config.toml
moe_layers = [2, 3, 4, 5, 6, 7]
norm = "rmsnorm"
norm_eps = 1e-05
attn_scale = 0.125
init_std_qkv = 0.0289
beta2 = 0.98
Below are experts of layer 3 (counted from 0) of a mixture-of-experts language model. Rows are named router (the router's row for the expert), gate (a neuron's input weights, with its number), up (a neuron's input weights, with its number) and show model dimensions 128-255. Each number is 128 + 24 x the weight over its row's rms, rounded and kept within 0 to 255. Numbers have three digits each.
After each expert's rows: "comes after" lists some tokens at least twice as common just before its tokens as in all text. This comes from a sample of Wikipedia text that the model never trained on. Tokens count by the router's weight.

# expert 6
router:116127188125127175134103135127109119118145120110140113125125138133120185093163089165138110122098087153136187138135173183118135190149144156110139175128109125089093160101121083148099145144146131164159121149085147157142138135134079061089117155128094167113134100092137150131133117137093110159123109175160133134134144147143142118153081141115128116120142153158128115167155157137114147089079
gate4:142112139144109108152105174150126100150110167131129143140110130118143115119105110113110150098126131119162126127077134171109112146129116126112086092105164162151121159120127048123074155102144119167120132137128091133157135127186132175094121085134123120168148159131164131164093100115122161149087130108137148144129126145142114150150138128152179156145144079130111110115136103120089135134118
up4:158115124124087188097138126109095127103094129126155128101145169150089136097072121150139179175179133136145122126139116123149134135129142115135125134124130147120126111121133130113117173102095137139144165143101116142129108153138122144090105100164133108116113103135149140111124122159148147130125104129115151172163091128148165167121112147112113085123150157105139162137108125143171148125124
comes after: " the", " as", " and", " is", " of", " a"

# expert 21
router:129093187110133139129102135139119122135160113124136093095104135110083136101130129165128128160103109150133136128141137132132131147146141151132108160124137109094111141085130114149131132098160155135131105143096159177117137154144113096101126134135146151088138153112160154139108103127074126165136137205138109123105138133123157131166106181109117129106133162142105137175161151086090170154098
gate4:131128095133105122139127124122121110125100143078137142099163119133095138080145100142118130194168105070125139133156143127110134163127116157124127169126133126152123136133133078134159111117154171125112099108109163125173070148139131137103172110172134157110102130146162120144161119112126160114119135155173162146127142158128157117167122178081127153093116137135104162145124160120122114193123
up4:113118171131159165115124129120138154127145099182108118154099113127168130168104144117127107060099155193126122144111121133148113107128129099135132091121132153101125116121125169134085147121112097125139149143143104123087188110108119117140089161083124101152158128111081138120098139134129089138140106091072118113135118096128102127100133075186134105163136116107150092108127096124147142065120
comes after: " |\n", "\n", ")\n", ".\n", "\n\n", "|\n"

# expert 19
router:103103176098147139131121143106114089135163103123137089093130152123094149091123114153115127137070093167131143168147150145106110165163121175114135179137131102107096150103147091159106153133124167132143132179124142168147124123112126099119103121117143135091121116088123152152118096142086098180144109159145107105116130143163131122181113152094135116112124173170120142142124174105094180147107
gate38:103103132160117138119152137062121136127116044094117131119115125145118150152077119125137128136123115139125126135136123112100100133130113136139146153108154080151117110122150104145146094099129118115096171193127150142136101118130136153131168128139106172149127069119099113150191141137141073160126099157112101106129086152086133128138109125134145092118134151146160114160097091152106125108168
up38:087128121135111143122148132075134134127107050112123134119116114145135139150093112122139124141124119150119135123136098105086104159131129110147163159107153071137114109105150111147137103091115142122101155176134145143153098129116135148131169127145110148132148073118099104151213141133144081151136108148119119096126114131094123132136134131142147103122125125124156122154098092166119125126170
comes after: "20", "19", "18", "–", "17", "00"

# expert 18
router:076122164103125138084114137099123128106135121144138092127105152125080158076139121131117152165112078127118152145157137190128118143144149178120142150143146141092099167089118109172125150110117154158154139139108132125146160111116131059090116092140114157108137131119150120144149131163094076155144143151121110145125162149136114113140105140117135127104148153183092145123128128105127153119092
gate44:092132111118095134097140099147111130141083127137104127119135145196073162106087120147126107122119122096104149138143155115128129133123121127141101145146113145141109127143128168120149113113147149115125152138121192140166138115127163138144125121143060099128137163115164162118119139140089038116112100131131148161105139134133133133122101090137130114114181138142124119133116121144099168162117
up44:153149154142156129146119152098146138102165136120144129134121101063188095150166135106143149133133113166157109126125101142121126132130133132121157100112136114115144129112131090135103132151102112143135105121145088119080122126128095114118131133123192153113119092136090102129146129129165237144134152115117109108143104143132111121136152163120125145141063129112136122115157136102152090084141
comes after: " |", "|", ";", ",", " in", ":"

# expert 10
router:114110150103166159089116148142088130095133098100127105106136148155140147090103128150130125125095094157140138142138165172081113167160141138117153137120111143090107169106156134162124154167115137154122116141110130130137126112135120110130142120121104135131139136114114119126107095155125132161136118159113132108124178121151119160153122155116088139107112143164151114174173167096089132111108
gate4:119151154132133113115158138079148119118094119125184117112114127128119129101127158107130126113129112145105131097126149120157090167111151122106159132133074175156106139142135111165135101156119183178128128113103122110130115147149159086108110117156113123155132166112100109110135124122180121142146089121149110159131153113149144136103100144143147112126141148132136110114158148152125139134143
up4:147110105077142140102122134117125143081123118119102098151113116140148174146144104191147121131160110170154100172150110122118133138156141122202125140114184106153183125124148135089114095127158143119145078123125143104138153115134171148088115133099141134137089130098138135124131099118109164094141128155110124116120123188117149142087119131164149157170155110154122145153096155122101143127092
comes after: " h", " H", " l", " b", " le", " m"

# expert 11
router:110106138110138136143124154145115106129151135129183149109104174158098148101123114127178117186100091130102156152112142151114184124129123138105121169110151103105112135077121080160099148128115152162156101137083174154127157068152156096097102139138117146116169167114136088137136114136097108136135162153113100134120093135155100134147083181086113123087140132170105137111153147128118166128151
gate8:101130138134151141115078149117119136170128146136166138168137132124101104118100084143133138157148098143131109118125094148087116131161138172123110175139157097107102122081133100127099155136117133132105116109084161138171145110087136185091127153085127138129089128130131122134135156113149147108132156120165125136120133088116136120127151123108081112142174120146130168124106132147120087101154
up8:122110130148139163126116169082120119163146134138143139148131135113123127118096091123125129149177107162137123155107124136079105110129126175136156155149145111104123110119096104112108143155131157136107102118110128116180117095108119181094140123099117147138099118138151111142175161128112147098143165135145124141111118135124126114148125111099078093124157118139121180118133145154123102116156
comes after: "-", "A", "C", "S", "|", "I"

# expert 5
router:104105119106161105134133180128097142104143107194192099098111098096119172135168101128111127125113114156162133120138179138118117145123119133085126153127118096093113172113147096156092136104127124165118112171147116142101159144136109086121135150139148137141124114118130111152118131138089127140131119171159080131096164160140144118161089145088126125109107162154117096168114133123095161112094
gate4:093125174153132161125103170127131131157142123115165143125116140138123106155116120131132127128154158086088169107096143140101153131131140114150106078122107156079122133114098145156102133173117127079110125121149128142133137111184116115110121156144107145165130146180134135113147108114172156137151159147154146135136126180160111100135122122150159171185148130104114160118145134173081169128093
up4:118106118150131132133111134171118168144142117090131113141085159089127157138104114094131112133151117140175087138139143144112137109098133174094101139144108119093113140109141172107141134122139143079148152181106154116172166089115092133109114131105071147139101109129172142107123132152129154109155138092104113124174125124118143172106118169095122142119111085144143148142141153184150154148126
comes after: " F", " W", " f", " V", " p", " N"

# expert 13
router:108099126116160155124121128124108129148148103162135120103115170180074170109128139176158120149114105144100146135182161130128127145145121167058152148144124111103117167106133099163100142119125165181168126154106145128109127120106102102083129103119135109107127121131151157149118101151135132147100146153146139127130149160162116112168084152131095136121131162143071131154152123114094147136152
gate4:086137090151148130139125110107104138166099143092084134113133111154096109109161110119163103142129130142089113126112110150113087090164142169135149161095097123128113111119161107119134173164123128110155158152133162150120125160102158098071125134083134152141105113113108107132151124123162120128132068135172138119146112181101163124130164114089151151165118112099154104168113127144124129111135
up4:080136082153143131159118133108093155148092152100113131102127102152096133095145123123168094127125125147086111140112121155114097119150135163132135159099111132132116104129167097119137178158131122119152160153122177159117103166093132094078117138094151147147113132109103103131139132120178123145122083134158134121162117166098186131135141120092151141163114105103150096166114130163123117122158
comes after: " the", " a", " and", " to", "'s", " of"

# expert 3
router:092045130087126144120120148124110110101144113121170116103110133164121141117116112146092133122105111184147176132114155157121122154152136145114149126132113135085130157103145114131090158146159155156158140163134124152114158117094158113114117114169113118122161145076149134122121123147143122137114147152097090117127189171157160112168112176095120157063154135110084087152105145104096133113120
gate4:110083155135177113139160154150108120188124136125115187105112118097100130140154130100127185131149130111109156117145111127149118176089131131143142104106123104142158168119075140106085130115147161132173122169145123166148153092148086135143113130091091171155130129150123090114181114149135107125111121144099111088165155107101118091158123138096140121157110133096116105135126146147116118104152
up4:158179152110114098123113138113136147092102169153139086127146125147127143077175121099148121132094153142137099130115134083110136101163132121091087146114123132129122086127141179119163130155111106125081138118113137081133145142069124094143158098112134113142120121147138114120105101126119107108140124112092128149072137180101133152113109131116110133127112107153130136092135093107156092075133
comes after: " R", " L", " J", "R", " r", " St"

# expert 7
router:100065158125137124096128131135107091126129136148128112112116163119110169078165115152109120122100123146130166166152146141116135160136102171135144154143126118086140143075131102128116148134122139143146147150082124155144169143131145094106129138137113125106116121054147139153130096138083076158097131189109115106104115182122126147172065156120127133121141157151088136151155158146111138156093
gate4:109111143149116161109148074160141115109117117117128160125157113139116199131109162089118106101098153125106137144134136133105149085172142143114130107171092115158138114158106189133146093132134147133135144161122148144163143118092140161140116102153120136137137116163114089142164134152144141130146138089103125117158101175093146125134114133151165172150121111152136126160150167121175112145113
up4:109157147102152107166116120100111117134123137123118129123098138117131064116152107122157154143134146119171154110156116106150114136090108101145104139087131167085100163129132062113116160117114134141134115124132137124082106155145124110148122132095137093125110133116116177095112130133096128119127144138133138123119158111196143158147148122106083117140137136099128155114109112119086145110139
comes after: "ed", "s", ",", "ing", "ated", "ation"

# expert 9
router:122096127077120164105127147119112128132142098120132108057145165124107137111161093125132120133111112154155124142154175177118122134164110143123121155129151091104115148100114102148109165133148114159143134136101109129140162120104099106129123103149074144087134121105111146125109119123123111151129118133140137112106144167142132107158084182117125130067140147127094164140146160125100191113113
gate4:092162116109114144132138136114113123147137125120112136091117154180114124139124174123136126096114136104138117121087153161131143112143123113140094139138142110121180125114110112144120152131117086189099137145124134108119149129119105116119123124131058159062131146108120120096140096150154132141149077109174125116126113146163160150141134139150144097137141124062112128124107132089159151078133
up4:135141091155112145146137143157126101146153095145092136104137146153163144162177119140130125139107110123115130105084156135136125139163183119140128128113101129165125136110163131158127088097158104134123159153116168127134145160109135116105127093105057128153128106148163145104093126098134080175106127125170105130106137126126105078147129170165125129128114159146122162109131121066155131100144
comes after: " T", " K", " G", " S", "T", " Y"

# expert 17
router:099105134088120103118136143147113096098175101146152110096104178119105150113134128132105130156101087125098165157167136163133129184133141164120144145139146123100112147091151102140130135140147134157146140146114155174138123129157106102083099101144142155093115126114103109138096107149086123165141102191106115106104137145122143132148105156092139135099126173191091139155123135120073155141101
gate4:122135086069165144130143120143136122178166096172132125111099173147105129100139095148144130155075155119115155113117121117149144112167115122119106102127150165175136117106113106122105122175159105123119107142159147128143125165113101149130144078134099144102104126094143155138088127113103096157160140156134117160118164115118113120100146170106104148110051116133128074128133123161114130173143
up4:125129160176089098139119136106123127068087175069141137126139091094150122151117163106112133122175103151138126131161144150120103152099130125137166169130121091094103126119131146144135137087104147121122155111079119133110141084140150107133108166122170118154147120147108100134182117138148145103114107105114136123133112149134157147175107085155141127142203142130139170115114136105137117084117
comes after: ")", "0", " ", "1", "2", "%"